Experts of a small language model.
Training: a variant of SOAP for the experts, 675M tokens, 5149 steps.
Below are experts of layer 5 (counted from 0) of a mixture-of-experts language model. Rows are named router (the router's row for the expert), down (a neuron's output weights, with its number) and show model dimensions 0-159. Each number is 200 + 40 x the weight over its row's rms, rounded and kept within 0 to 999.
Before each expert's rows: "comes before" lists some tokens at least twice as common just after its tokens as in all text. This comes from a sample of Wikipedia text that the model never trained on. Tokens count by the router's weight.

# expert 16
comes before: "0", " |", "9", "%", "5", "8"
router,186,129,237,220,251,203,144,184,221,281,177,228,197,188,188,241,181,185,133,251,222,168,274,127,228,167,162,193,207,246,196,114,215,141,230,121,152,242,269,275,183,144,172,231,178,139,218,151,198,188,158,239,207,237,232,215,192,166,154,243,129,195,183,195,168,186,194,196,236,220,218,191,259,213,173,175,212,181,206,221,197,199,236,261,212,253,230,192,127,216,258,194,260,234,139,253,234,204,196,223,238,164,186,183,209,152,190,212,144,191,252,216,216,161,165,229,157,177,210,138,202,283,178,196,175,226,182,127,100,201,154,228,277,230,142,230,148,286,184,286,192,219,237,259,215,177,232,230,242,207,267,276,233,236,236,223,162,182,222,172
down4,191,232,225,189,201,156,203,264,169,131,164,160,123,163,192,241,145,164,231,191,115,126,162,90,204,197,238,261,185,247,179,115,176,238,210,207,264,267,246,197,188,195,213,250,204,219,228,258,226,188,214,185,234,176,168,215,243,207,205,208,237,243,155,174,116,236,158,182,154,244,184,203,128,242,285,232,211,218,265,170,168,287,217,231,212,208,143,224,147,184,224,176,175,183,168,212,166,219,201,190,175,274,175,194,195,231,195,194,199,190,211,210,198,295,163,172,201,234,197,133,180,191,122,246,283,262,116,178,242,154,200,184,181,160,192,223,201,234,159,197,156,234,240,234,179,228,236,172,216,248,192,291,166,152,244,233,195,191,211,127
down5,230,162,188,154,219,285,172,103,240,166,283,225,143,233,223,212,231,212,226,284,129,188,190,187,198,181,149,248,235,213,203,162,178,182,215,181,185,132,265,125,223,140,172,211,248,210,221,218,226,219,247,190,227,227,205,174,242,147,246,222,222,184,171,283,183,235,160,215,207,123,243,270,262,207,268,188,167,213,142,246,241,174,169,166,269,168,209,113,208,188,200,186,251,142,163,258,232,198,174,159,168,195,239,325,157,181,159,207,244,206,222,182,162,221,193,172,198,221,251,215,264,172,222,150,248,189,234,201,201,187,159,207,245,240,135,153,248,189,229,173,197,223,186,125,205,221,157,230,194,204,177,236,157,239,165,193,215,161,146,113
down6,241,261,138,246,175,170,210,190,197,222,254,250,223,188,152,116,159,150,130,204,229,81,194,175,231,178,195,272,206,219,227,266,166,145,198,172,159,174,199,160,221,129,235,211,231,174,231,202,159,265,163,188,214,223,205,283,232,233,220,199,222,220,206,198,198,258,187,147,228,195,156,270,152,218,200,214,178,146,207,218,168,158,238,173,246,235,210,157,216,188,196,202,118,187,251,195,190,205,94,178,128,189,229,140,248,172,223,170,236,212,140,210,238,246,210,202,137,249,306,213,204,162,154,196,242,199,256,282,167,241,200,218,189,239,234,165,202,239,195,186,125,145,223,221,130,263,188,150,210,200,227,234,196,159,187,105,211,236,183,197
down7,181,240,232,238,278,194,218,227,216,200,201,159,274,216,219,244,205,198,228,204,217,152,240,233,199,209,169,226,174,227,166,174,191,233,220,191,169,143,138,230,180,253,183,160,176,172,185,244,182,214,218,240,226,170,179,144,183,252,104,243,199,226,197,249,205,178,221,167,257,168,163,244,127,270,181,146,159,153,200,182,283,113,283,251,241,167,164,178,128,166,204,204,163,182,221,225,164,193,297,282,151,174,259,284,239,231,222,270,192,248,167,257,176,208,196,193,198,181,184,187,145,201,164,266,232,191,257,281,227,203,169,225,188,192,176,208,117,169,185,180,202,184,239,196,181,145,159,237,105,161,213,163,134,221,187,171,177,233,137,132

# expert 108
comes before: "|", "==", "===", "The", "In", "-"
router,246,168,214,139,154,164,128,222,240,243,143,214,214,143,194,111,234,224,133,186,145,293,261,225,174,227,185,192,219,261,182,244,247,156,209,138,252,215,199,271,166,212,242,208,180,250,207,144,245,191,194,272,204,182,147,147,271,181,154,165,172,181,210,205,173,230,148,231,222,240,242,188,220,234,195,191,199,207,222,172,138,159,179,172,134,257,167,257,230,207,221,165,262,123,195,236,170,130,225,264,174,224,186,243,187,233,197,238,169,168,226,246,240,136,221,232,179,150,139,236,145,142,192,200,150,242,218,222,133,234,158,130,254,242,164,212,160,230,244,214,134,219,157,201,252,217,179,166,173,236,205,157,227,215,235,227,149,194,262,151
down0,219,189,196,248,168,260,199,227,163,198,243,174,144,259,217,164,211,169,227,204,267,205,192,187,191,231,228,171,164,183,194,165,195,200,133,207,242,199,209,161,272,205,214,219,235,188,217,175,200,278,229,139,208,175,164,319,244,199,106,268,146,184,189,269,215,268,208,155,218,203,286,192,154,180,160,276,156,90,240,272,235,177,212,163,201,201,183,270,213,232,224,176,198,215,207,153,142,197,137,226,203,185,206,234,158,173,169,162,136,140,174,204,150,195,173,224,188,207,215,170,140,216,217,244,214,230,231,251,219,187,192,212,253,177,267,177,208,172,141,219,125,258,250,175,205,217,119,274,184,203,231,151,269,178,228,221,131,136,193,149
down1,229,139,153,169,183,145,275,216,201,188,223,233,217,237,228,215,175,221,177,183,158,217,167,150,200,229,195,229,167,228,171,183,223,207,200,208,123,236,144,178,162,219,140,242,156,187,265,200,140,223,228,254,218,197,210,260,179,151,129,173,255,205,171,152,248,194,247,202,192,157,189,206,234,146,277,153,173,180,231,146,211,168,188,153,184,213,140,258,253,189,207,201,194,187,220,193,232,240,205,200,177,253,203,292,254,154,258,149,161,299,230,225,183,176,259,245,130,97,194,132,179,200,186,255,251,228,211,306,221,216,198,106,176,236,234,207,211,170,249,127,192,211,238,208,226,257,158,255,172,204,122,224,267,216,179,168,210,174,143,209
down2,193,233,221,191,182,184,219,164,153,121,207,215,216,214,154,171,194,259,275,121,170,222,181,175,180,228,200,230,168,171,228,93,232,167,276,216,144,143,246,213,221,140,114,185,266,109,121,237,186,224,198,199,238,226,250,175,157,189,147,108,216,200,184,222,136,233,218,220,210,187,289,213,277,206,193,128,160,179,207,174,199,157,202,222,195,191,228,142,218,183,258,235,179,94,213,172,213,188,231,211,253,151,304,293,263,203,161,197,188,185,214,226,231,198,202,166,192,226,235,183,161,196,213,212,213,229,183,124,179,185,217,155,266,255,197,213,191,143,251,207,223,189,191,238,216,179,179,129,236,232,160,210,241,178,178,243,242,209,249,218
down3,187,215,172,213,251,127,160,166,225,214,202,171,128,107,137,214,146,200,211,236,178,176,255,162,256,227,147,237,137,251,238,238,153,199,224,235,201,166,183,167,190,166,257,207,181,161,213,170,163,197,194,254,149,216,154,212,175,229,187,159,203,232,256,144,190,183,183,201,103,283,259,173,202,217,175,237,162,229,188,181,265,225,180,162,277,215,221,155,206,232,205,179,268,193,189,231,177,207,270,275,141,198,221,200,210,155,193,269,109,178,161,186,192,270,159,248,188,245,275,195,199,179,160,155,209,207,168,240,229,235,224,142,241,175,271,174,190,235,206,230,239,50,186,222,233,171,171,192,206,181,197,219,218,179,205,203,307,210,190,179

# expert 87
comes before: " |", "0", ".", "%", "5", "4"
router,183,124,243,214,232,154,138,197,208,128,240,207,192,215,179,275,186,226,169,259,187,187,206,145,213,195,165,212,225,205,240,119,139,254,263,201,250,169,210,234,181,184,184,211,173,188,116,156,231,157,177,168,184,196,248,160,245,142,183,243,163,215,224,183,157,215,174,212,240,201,205,199,231,215,162,126,208,184,230,183,218,123,255,225,169,183,245,195,125,199,268,193,215,142,140,214,214,218,201,256,206,205,150,203,165,251,164,217,141,281,202,211,218,234,145,214,123,217,232,250,191,247,209,139,127,254,176,208,216,208,119,229,207,200,137,228,153,245,197,308,103,207,228,242,164,236,217,207,272,183,248,248,236,203,219,190,109,253,232,200
down0,186,250,191,214,216,166,140,218,162,164,199,174,187,209,174,241,169,164,108,186,214,165,215,207,214,191,194,278,202,247,197,266,172,127,144,167,130,142,134,155,180,170,274,176,175,173,178,169,179,216,219,207,174,252,173,220,217,245,212,206,196,251,204,190,256,86,250,218,201,229,165,193,257,200,190,145,159,186,177,179,124,178,256,155,196,181,225,172,228,224,151,186,151,263,133,183,223,226,137,228,178,135,240,203,255,252,225,180,223,130,295,225,192,166,232,250,196,207,211,222,238,215,247,189,229,111,200,287,145,172,163,229,120,224,134,209,161,204,177,208,228,275,242,197,174,238,197,238,303,254,231,148,215,224,192,184,187,201,246,209
down1,165,216,226,202,189,175,215,260,271,157,190,158,211,173,151,199,231,216,166,212,136,252,234,161,251,159,185,134,183,226,181,172,196,157,228,174,217,219,282,178,187,170,213,224,230,141,218,213,184,182,234,150,235,175,230,217,251,189,149,158,164,137,108,233,135,122,246,197,214,183,237,195,161,94,223,197,198,251,188,161,236,143,138,158,232,244,249,168,165,265,221,221,204,198,119,297,182,192,237,159,161,208,207,114,213,202,157,186,144,147,182,236,277,194,206,200,157,229,200,167,189,246,140,221,259,171,283,218,275,239,202,153,251,152,171,200,160,219,227,195,171,287,244,202,212,155,206,163,211,220,259,162,246,165,189,171,236,181,261,204
down2,223,221,149,247,190,188,241,194,230,192,278,172,159,138,142,185,130,221,206,303,143,149,201,275,174,217,207,239,235,165,188,155,198,233,194,180,228,148,230,218,144,158,181,227,131,212,226,212,243,249,170,141,276,210,171,239,241,203,180,141,159,211,169,86,220,196,108,241,248,209,135,311,116,167,192,168,205,137,203,233,227,185,174,220,229,221,261,274,209,210,213,203,233,192,249,205,196,144,185,192,180,192,252,208,166,194,187,180,239,252,234,254,200,239,197,227,209,193,176,152,183,192,208,257,200,129,193,222,223,206,178,121,230,220,198,161,171,259,204,226,236,255,195,234,203,167,155,186,273,312,218,174,195,169,239,153,227,186,178,214
down3,199,179,266,190,206,219,137,195,163,160,214,212,181,169,142,228,199,155,211,209,236,222,154,228,208,215,225,232,292,202,223,196,218,287,204,164,220,183,150,164,187,179,204,284,153,240,194,267,179,158,189,224,246,266,219,209,261,164,192,168,173,264,215,281,210,188,138,191,223,222,169,227,207,187,220,166,92,225,137,215,285,138,189,218,159,138,249,142,137,224,158,140,261,264,257,163,237,166,170,286,233,159,169,265,182,169,200,168,269,144,182,141,166,255,230,253,242,130,204,175,173,172,158,244,267,210,184,171,186,214,174,270,165,201,217,196,147,192,183,223,185,187,194,228,135,205,270,170,214,210,177,162,204,238,211,177,125,168,202,191

# expert 37
comes before: "\n", "|", "-", "==", "The", "In"
router,216,210,189,203,169,165,102,190,201,213,201,188,222,183,212,217,176,222,174,186,164,244,225,266,168,179,158,184,231,221,119,234,225,180,224,155,217,209,244,252,152,286,179,230,164,211,193,176,220,127,193,249,196,158,108,91,217,127,170,138,226,193,244,170,199,224,223,243,153,260,265,121,194,202,241,148,190,227,203,150,141,151,217,150,189,282,156,227,242,199,229,160,179,151,163,254,259,226,256,192,177,212,266,206,228,238,220,253,239,187,153,172,223,119,227,250,144,172,152,186,172,201,227,158,151,224,225,211,168,239,178,150,247,235,161,213,169,275,199,161,159,203,216,148,247,234,202,187,134,229,227,178,254,276,244,225,237,257,231,216
down9,251,202,166,128,192,192,200,193,206,201,165,214,187,234,230,258,205,176,223,169,100,165,164,113,199,132,171,198,251,186,208,198,272,211,195,215,196,224,216,87,225,172,301,208,198,237,183,254,183,239,192,234,203,276,183,226,234,192,191,210,185,172,201,202,123,190,203,189,263,237,196,216,220,211,237,232,181,215,204,230,176,226,188,122,214,268,219,285,242,155,178,142,158,198,216,121,236,194,170,262,203,175,217,198,153,214,177,159,195,162,244,174,144,182,128,240,243,160,291,204,235,198,207,193,239,233,249,160,277,195,218,245,109,139,163,235,228,254,241,166,281,166,178,215,179,172,102,185,238,196,222,177,166,179,253,218,147,150,186,252
down10,204,124,264,192,259,187,267,182,230,182,200,215,169,247,213,158,178,233,240,184,127,90,184,193,216,285,229,219,185,225,148,179,238,273,217,235,161,213,190,199,212,169,215,202,114,140,186,205,138,237,240,210,236,183,220,187,203,196,218,143,238,231,164,156,256,204,169,189,170,180,183,131,135,243,141,187,224,215,246,205,201,238,213,158,187,243,168,230,220,258,141,246,132,237,194,215,206,185,225,186,245,265,133,156,149,228,217,195,159,225,215,152,207,178,223,205,128,161,198,251,247,189,178,198,214,90,224,210,219,261,134,251,183,211,241,191,216,217,193,264,207,257,237,271,165,162,153,137,164,95,254,228,153,204,167,273,210,209,214,205
down11,181,177,206,227,102,228,206,118,190,158,210,195,173,257,215,143,220,227,230,248,195,269,185,218,153,220,205,189,188,192,176,187,156,223,186,193,153,175,240,150,283,223,153,175,226,194,245,155,136,167,214,232,263,178,232,252,229,288,201,230,202,187,169,237,147,251,189,166,233,223,275,259,238,214,221,264,157,159,233,161,157,162,181,265,243,182,188,206,188,275,198,209,140,175,185,288,217,209,161,202,139,196,177,262,180,199,259,184,230,157,132,262,239,154,200,188,195,298,193,199,145,207,163,159,189,260,221,178,153,235,164,120,272,215,205,245,213,138,159,163,165,203,184,179,201,177,189,181,220,148,216,137,207,181,277,168,139,218,163,285
down12,131,224,198,247,172,187,146,154,230,147,145,163,258,231,204,171,243,149,191,218,172,208,169,260,278,226,265,202,149,176,196,203,209,187,129,228,223,237,251,198,215,199,174,244,210,154,213,238,169,164,207,221,228,111,163,168,221,167,181,155,220,146,169,233,227,209,220,232,237,193,234,148,120,211,155,178,245,198,248,258,231,284,203,170,186,223,211,172,222,130,223,230,263,259,269,211,169,188,167,160,250,305,263,191,196,259,117,213,234,211,178,180,165,208,158,180,217,220,230,257,241,113,190,120,153,247,200,228,232,159,171,180,275,110,148,189,133,177,114,151,214,193,225,249,175,182,164,196,232,184,219,203,148,217,217,185,175,204,218,205

# expert 39
comes before: "0", "9", "5", "8", "7", "6"
router,169,130,177,210,260,199,218,189,192,208,158,239,281,233,174,263,179,212,169,247,157,186,206,163,199,186,192,223,187,219,220,108,90,133,220,208,167,197,290,236,197,197,174,220,201,214,202,217,211,207,150,140,181,230,240,199,176,132,192,237,119,193,189,241,197,193,196,250,242,217,227,171,199,218,216,168,165,187,164,237,202,198,200,224,179,183,268,169,201,185,219,211,269,197,123,200,247,230,265,188,187,194,192,190,152,178,227,220,117,142,217,188,147,199,172,292,140,210,210,193,218,269,201,152,149,272,144,197,157,220,124,212,257,231,164,237,136,290,186,293,228,269,262,228,169,216,251,243,273,134,261,176,225,239,253,227,197,196,211,183
down1,250,185,174,130,171,227,183,111,214,242,185,183,192,191,248,236,230,276,242,250,279,213,245,197,167,239,168,233,215,179,212,221,217,183,234,244,217,288,238,141,225,195,151,227,171,170,217,194,247,212,229,161,130,145,169,228,125,183,183,212,146,200,213,166,260,200,190,173,208,127,211,176,292,219,197,237,246,122,170,262,208,203,204,209,217,227,197,238,208,266,214,214,195,211,231,147,191,124,230,296,194,197,139,144,191,192,255,174,177,85,184,220,202,152,165,232,109,154,241,173,169,176,234,162,276,204,174,177,132,274,144,203,239,198,252,211,190,195,196,222,173,186,214,201,143,233,235,228,184,160,201,249,285,228,232,157,217,197,146,204
down2,154,194,219,102,148,304,217,260,212,229,212,191,235,242,131,191,252,162,187,231,220,223,122,158,208,210,235,166,212,188,277,201,137,220,161,253,309,223,112,214,265,142,187,178,165,224,191,145,206,184,239,189,254,119,224,196,206,205,199,206,176,168,296,193,189,162,226,138,208,139,183,165,153,199,172,175,244,199,177,181,259,209,166,236,125,206,144,156,241,211,203,162,188,208,238,176,297,243,203,196,170,218,200,227,245,179,235,238,234,197,186,185,204,169,167,133,183,220,211,269,172,188,219,171,134,210,172,216,202,188,175,179,260,233,219,201,250,153,165,181,158,199,165,241,212,215,246,298,202,232,163,189,230,148,205,237,158,129,277,191
down3,165,124,235,213,169,143,265,120,229,166,233,226,255,215,191,145,233,218,185,156,201,205,237,263,254,203,201,181,155,228,182,259,208,238,145,173,185,249,163,249,169,186,208,214,156,248,178,178,263,214,164,229,139,177,151,194,181,151,149,245,161,142,212,235,201,133,189,129,202,230,229,219,190,251,202,200,223,164,176,209,188,190,83,231,227,161,207,124,170,260,194,178,201,324,207,182,175,199,220,245,212,202,237,226,174,191,218,174,154,211,235,268,213,139,177,130,201,193,248,155,227,173,194,234,113,255,134,188,129,258,227,227,222,230,213,236,247,266,197,126,216,173,159,225,277,196,258,184,211,193,248,238,239,242,193,147,202,154,164,221
down4,215,182,211,268,166,189,254,213,200,192,226,245,220,215,228,171,164,249,129,280,257,183,199,202,199,160,200,267,91,192,154,161,200,147,188,230,217,233,202,180,225,144,233,114,222,159,186,187,245,195,172,142,228,158,230,242,212,240,211,186,193,281,166,123,215,289,145,204,182,187,172,270,217,261,207,214,211,255,206,173,239,165,189,203,210,263,208,179,151,195,163,166,216,183,212,234,117,206,170,136,167,275,165,158,152,209,224,200,159,191,157,245,258,220,237,207,210,260,169,144,170,212,152,227,247,255,185,84,207,196,241,228,151,243,133,232,215,261,257,151,207,198,222,212,175,179,167,233,137,176,127,186,186,149,206,154,221,228,270,225

# expert 21
comes before: "0", ")", ".", "′", "°", "″"
router,178,199,173,178,229,233,214,187,224,242,178,131,261,226,197,241,233,221,169,176,195,166,206,190,203,205,146,205,242,254,201,115,123,193,246,193,134,268,239,192,204,225,164,250,157,146,101,262,228,131,172,165,173,173,269,229,203,140,190,195,162,161,169,129,191,190,146,218,228,185,189,162,190,127,255,164,265,165,153,201,204,215,216,248,219,170,182,183,138,209,188,250,180,113,174,187,193,254,173,275,191,236,146,173,188,211,281,213,168,202,217,199,152,241,138,256,208,180,266,200,212,270,147,198,213,242,157,198,187,181,270,223,216,254,160,251,164,252,251,302,155,194,206,197,146,236,258,196,244,196,225,183,241,268,224,210,214,269,181,161
down4,204,176,203,153,181,308,146,193,242,233,173,126,203,168,166,229,312,189,201,189,186,219,227,190,165,189,216,181,199,204,183,268,222,163,166,269,207,160,236,222,215,241,175,178,200,198,224,209,161,220,112,175,210,156,221,207,192,235,153,180,250,269,172,234,142,135,111,206,155,204,275,160,203,210,182,232,150,218,192,117,224,184,141,160,228,170,185,260,227,153,148,179,151,161,277,180,257,202,211,135,197,247,269,126,148,218,289,269,139,230,279,205,137,249,141,196,206,266,162,212,190,227,234,222,243,183,182,207,184,174,181,244,235,273,184,165,174,252,152,175,181,191,222,225,190,134,202,218,199,187,187,252,214,180,190,202,228,249,163,176
down5,298,157,138,200,187,305,167,253,203,247,119,212,200,184,220,226,237,185,191,130,184,170,216,202,309,313,188,201,156,197,227,165,184,204,160,212,217,287,175,188,238,179,189,184,134,182,212,193,204,218,144,223,280,263,192,239,210,237,171,201,204,143,193,184,196,248,250,216,184,244,124,179,152,203,143,197,213,223,205,179,272,289,173,211,220,200,275,200,265,91,166,236,205,181,167,210,155,179,190,197,167,211,244,228,166,167,256,202,220,178,245,161,168,202,180,219,216,149,218,155,177,180,174,195,209,232,191,249,152,238,183,233,193,173,220,138,247,131,197,205,244,188,195,226,189,130,176,208,144,252,192,207,208,192,197,221,227,127,95,231
down6,195,159,202,163,165,229,193,167,235,267,212,163,179,197,198,261,125,133,262,167,201,166,250,173,182,157,266,221,225,239,174,204,248,193,209,191,171,149,239,201,147,217,176,173,104,217,152,202,177,214,196,196,198,248,207,260,105,122,157,239,135,209,239,166,157,232,129,219,223,142,223,269,152,191,271,175,176,183,223,223,199,241,191,201,210,213,170,237,166,236,253,219,202,209,172,295,242,154,188,195,216,196,188,198,186,172,213,131,242,152,210,261,201,248,249,151,166,204,148,191,240,266,290,191,224,277,177,270,249,216,183,170,242,305,182,205,226,236,195,273,257,226,229,157,240,154,247,162,187,181,207,147,145,192,214,194,198,167,190,134
down7,143,199,182,196,222,153,155,216,184,150,194,236,253,186,167,218,221,195,170,217,208,227,152,239,202,195,278,201,183,148,151,226,189,164,243,293,200,249,175,233,201,158,201,182,172,256,179,182,192,217,238,212,229,221,181,193,208,188,235,226,189,285,215,216,190,201,207,213,172,88,187,155,234,219,239,186,224,140,188,130,233,151,161,128,149,195,170,161,223,143,201,123,165,186,248,196,226,103,136,192,130,210,156,163,140,326,190,161,188,207,170,249,209,195,236,147,183,180,190,277,214,243,198,164,200,214,233,177,159,157,232,267,188,251,218,257,229,258,224,213,246,239,207,233,185,221,208,232,212,123,306,168,130,218,282,196,161,239,212,261

# expert 121
comes before: "°", ")", "′", "″", "3", "7"
router,216,186,188,226,161,223,183,164,238,248,195,165,219,226,176,246,237,204,144,173,232,189,174,231,229,213,154,206,214,235,208,177,124,228,211,250,119,229,212,171,213,185,230,252,155,104,111,145,216,135,191,197,157,126,266,211,261,176,170,143,185,132,140,166,207,230,183,201,190,229,181,181,201,165,232,152,288,188,198,201,250,203,247,261,220,179,118,189,122,181,223,226,215,119,248,183,205,238,174,265,226,245,179,196,195,230,202,214,223,228,240,231,198,251,161,269,203,247,213,235,194,268,121,234,235,186,195,252,195,151,281,244,154,224,161,200,176,254,226,218,121,131,150,183,193,238,240,131,212,230,136,201,260,197,233,197,132,232,153,207
down0,159,174,142,228,131,224,223,191,250,242,178,204,221,181,188,200,181,206,225,153,224,222,222,138,172,244,159,299,175,189,236,158,202,225,147,176,233,248,330,198,202,196,188,161,176,268,179,231,299,198,195,253,215,244,153,119,221,186,177,258,199,226,263,129,181,239,259,153,193,169,194,225,242,216,201,160,189,117,194,158,164,326,230,203,185,249,256,216,219,164,175,90,146,280,140,166,192,199,132,223,168,239,161,170,293,165,229,191,181,245,236,164,179,173,168,194,164,232,222,179,204,163,180,191,186,236,220,221,208,156,190,178,183,165,179,190,209,211,271,192,184,219,246,234,229,188,184,186,247,139,162,202,243,213,208,215,230,181,262,166
down1,137,210,158,211,230,223,164,123,239,239,251,209,235,136,212,270,215,257,251,163,190,278,171,208,281,189,224,202,258,311,225,274,140,199,232,151,162,230,165,266,210,249,145,208,133,212,179,190,247,122,213,242,138,179,227,201,188,241,268,241,135,192,168,223,189,190,143,167,164,189,150,243,274,185,256,187,253,212,198,252,160,185,213,178,197,270,185,204,187,202,203,227,111,124,167,151,221,189,150,233,187,203,146,223,194,174,112,186,180,240,203,107,201,193,180,210,189,187,259,151,209,268,183,196,176,253,205,170,174,136,128,234,187,225,187,185,172,195,215,157,244,265,204,208,254,204,172,159,165,237,196,235,180,185,174,205,220,220,191,178
down2,239,159,224,179,209,252,186,181,121,209,205,206,157,196,235,160,246,176,237,255,239,124,195,163,276,122,192,172,247,198,241,167,220,143,210,243,216,194,193,186,202,249,117,167,266,187,216,177,196,281,181,150,172,173,154,214,157,187,132,141,165,267,181,251,195,170,217,216,184,181,200,204,205,209,233,185,143,193,235,181,194,234,169,205,187,216,209,228,184,172,255,179,173,253,158,150,199,185,207,195,234,118,185,233,183,268,171,245,198,184,234,233,244,225,180,256,205,175,169,203,169,182,244,148,305,178,213,196,136,264,236,189,168,284,154,181,199,209,103,254,210,280,144,189,230,183,153,214,176,225,136,209,289,144,260,216,219,149,175,304
down3,190,190,129,140,232,267,202,199,202,177,139,180,159,245,242,222,131,241,194,145,229,288,199,211,180,214,236,186,188,304,266,233,132,202,267,158,177,267,173,219,146,289,273,228,198,202,213,252,185,232,242,151,247,147,180,196,192,195,212,175,153,207,213,157,173,200,174,156,169,232,276,187,220,236,193,242,192,114,183,293,178,150,256,167,235,170,147,141,210,243,202,186,171,172,169,176,232,135,198,152,137,228,211,155,230,189,169,172,222,196,151,200,270,192,233,185,214,208,240,192,123,181,119,220,210,205,222,208,194,194,180,171,246,272,115,214,277,199,242,213,170,185,207,203,219,227,270,195,203,213,157,244,195,267,220,233,189,257,197,153

# expert 62
comes before: "-", "\n", "=", "The", "|", "=="
router,233,268,164,225,169,235,84,272,182,204,272,159,242,232,229,270,207,239,210,155,155,235,146,234,145,166,150,176,232,169,150,161,201,224,218,202,214,247,247,189,184,187,164,216,214,199,208,173,226,197,157,222,216,136,169,175,274,207,164,149,132,123,210,178,195,201,172,217,194,278,283,174,179,215,271,220,189,236,208,170,227,153,157,140,175,215,159,249,228,225,164,165,264,148,245,162,175,199,237,201,180,224,228,185,218,222,241,251,180,158,165,127,158,253,202,286,245,178,144,199,185,143,225,192,187,221,205,245,210,161,230,153,211,228,202,229,158,311,248,152,217,242,250,195,238,194,129,154,171,292,215,164,208,249,205,213,226,235,243,222
down0,271,188,168,225,183,200,203,230,170,167,177,127,223,170,168,120,215,182,244,193,216,235,166,214,155,205,254,184,248,176,188,242,226,220,214,157,176,207,198,232,225,191,187,214,162,120,167,226,194,212,173,276,217,186,205,192,202,96,169,235,244,187,191,273,166,178,188,171,262,252,201,172,153,212,183,167,261,288,244,247,158,256,202,188,181,215,202,126,248,205,208,251,223,163,185,218,149,180,153,220,194,179,133,179,171,199,184,162,187,178,289,178,228,213,187,123,106,234,166,156,151,213,218,214,201,222,185,193,193,242,152,210,228,134,189,105,154,202,269,250,239,206,213,245,278,248,193,174,184,185,147,159,319,205,262,187,315,210,205,164
down1,245,172,169,236,207,116,224,242,223,165,212,150,205,203,111,218,216,187,177,272,283,262,171,252,247,228,147,221,151,222,204,232,185,202,168,169,132,190,252,168,184,223,207,205,258,295,232,262,213,144,173,302,242,162,182,212,163,226,155,200,163,246,202,160,239,176,149,143,211,217,216,178,221,226,233,322,227,240,230,150,199,136,205,223,187,228,201,166,198,232,204,125,187,94,156,260,239,152,148,183,240,174,164,211,231,139,185,188,179,284,186,216,217,215,154,204,245,175,177,147,188,261,193,216,149,180,248,182,200,261,243,175,228,199,197,241,223,222,227,202,216,231,193,241,170,121,238,224,166,209,163,181,135,217,137,157,238,189,194,165
down2,154,162,182,181,193,185,222,165,145,180,254,265,151,177,194,192,196,162,168,207,169,204,216,187,141,294,202,155,128,236,177,219,223,215,258,209,208,195,187,262,230,220,211,297,203,222,207,194,230,165,234,94,195,209,268,222,229,191,245,175,128,207,164,263,118,146,238,227,147,250,222,164,233,171,128,157,185,252,205,181,165,160,213,205,193,152,209,230,244,206,158,307,272,185,214,229,249,170,209,234,87,279,227,183,198,251,209,285,218,258,209,219,251,119,207,149,207,189,198,191,246,138,179,190,262,150,221,161,209,202,208,178,131,179,163,205,219,157,180,177,211,268,195,215,221,237,229,200,156,198,117,236,216,215,175,237,169,190,178,202
down3,176,212,155,207,193,199,283,250,263,217,218,149,177,148,181,251,180,268,147,205,104,264,200,227,215,298,259,229,185,206,233,206,184,172,263,246,222,137,199,205,147,193,186,221,159,169,213,211,212,151,211,252,195,188,155,195,180,136,118,221,196,197,143,231,235,227,202,136,217,216,184,197,188,203,187,133,205,264,250,283,221,159,201,146,224,269,177,201,167,190,164,185,233,158,151,216,205,209,191,244,215,154,274,132,246,240,209,196,198,149,227,184,228,255,250,175,172,129,252,189,209,210,186,244,176,114,192,187,199,226,252,194,176,242,218,195,154,197,171,157,117,177,256,172,169,200,247,256,231,143,225,192,171,211,145,212,201,151,332,158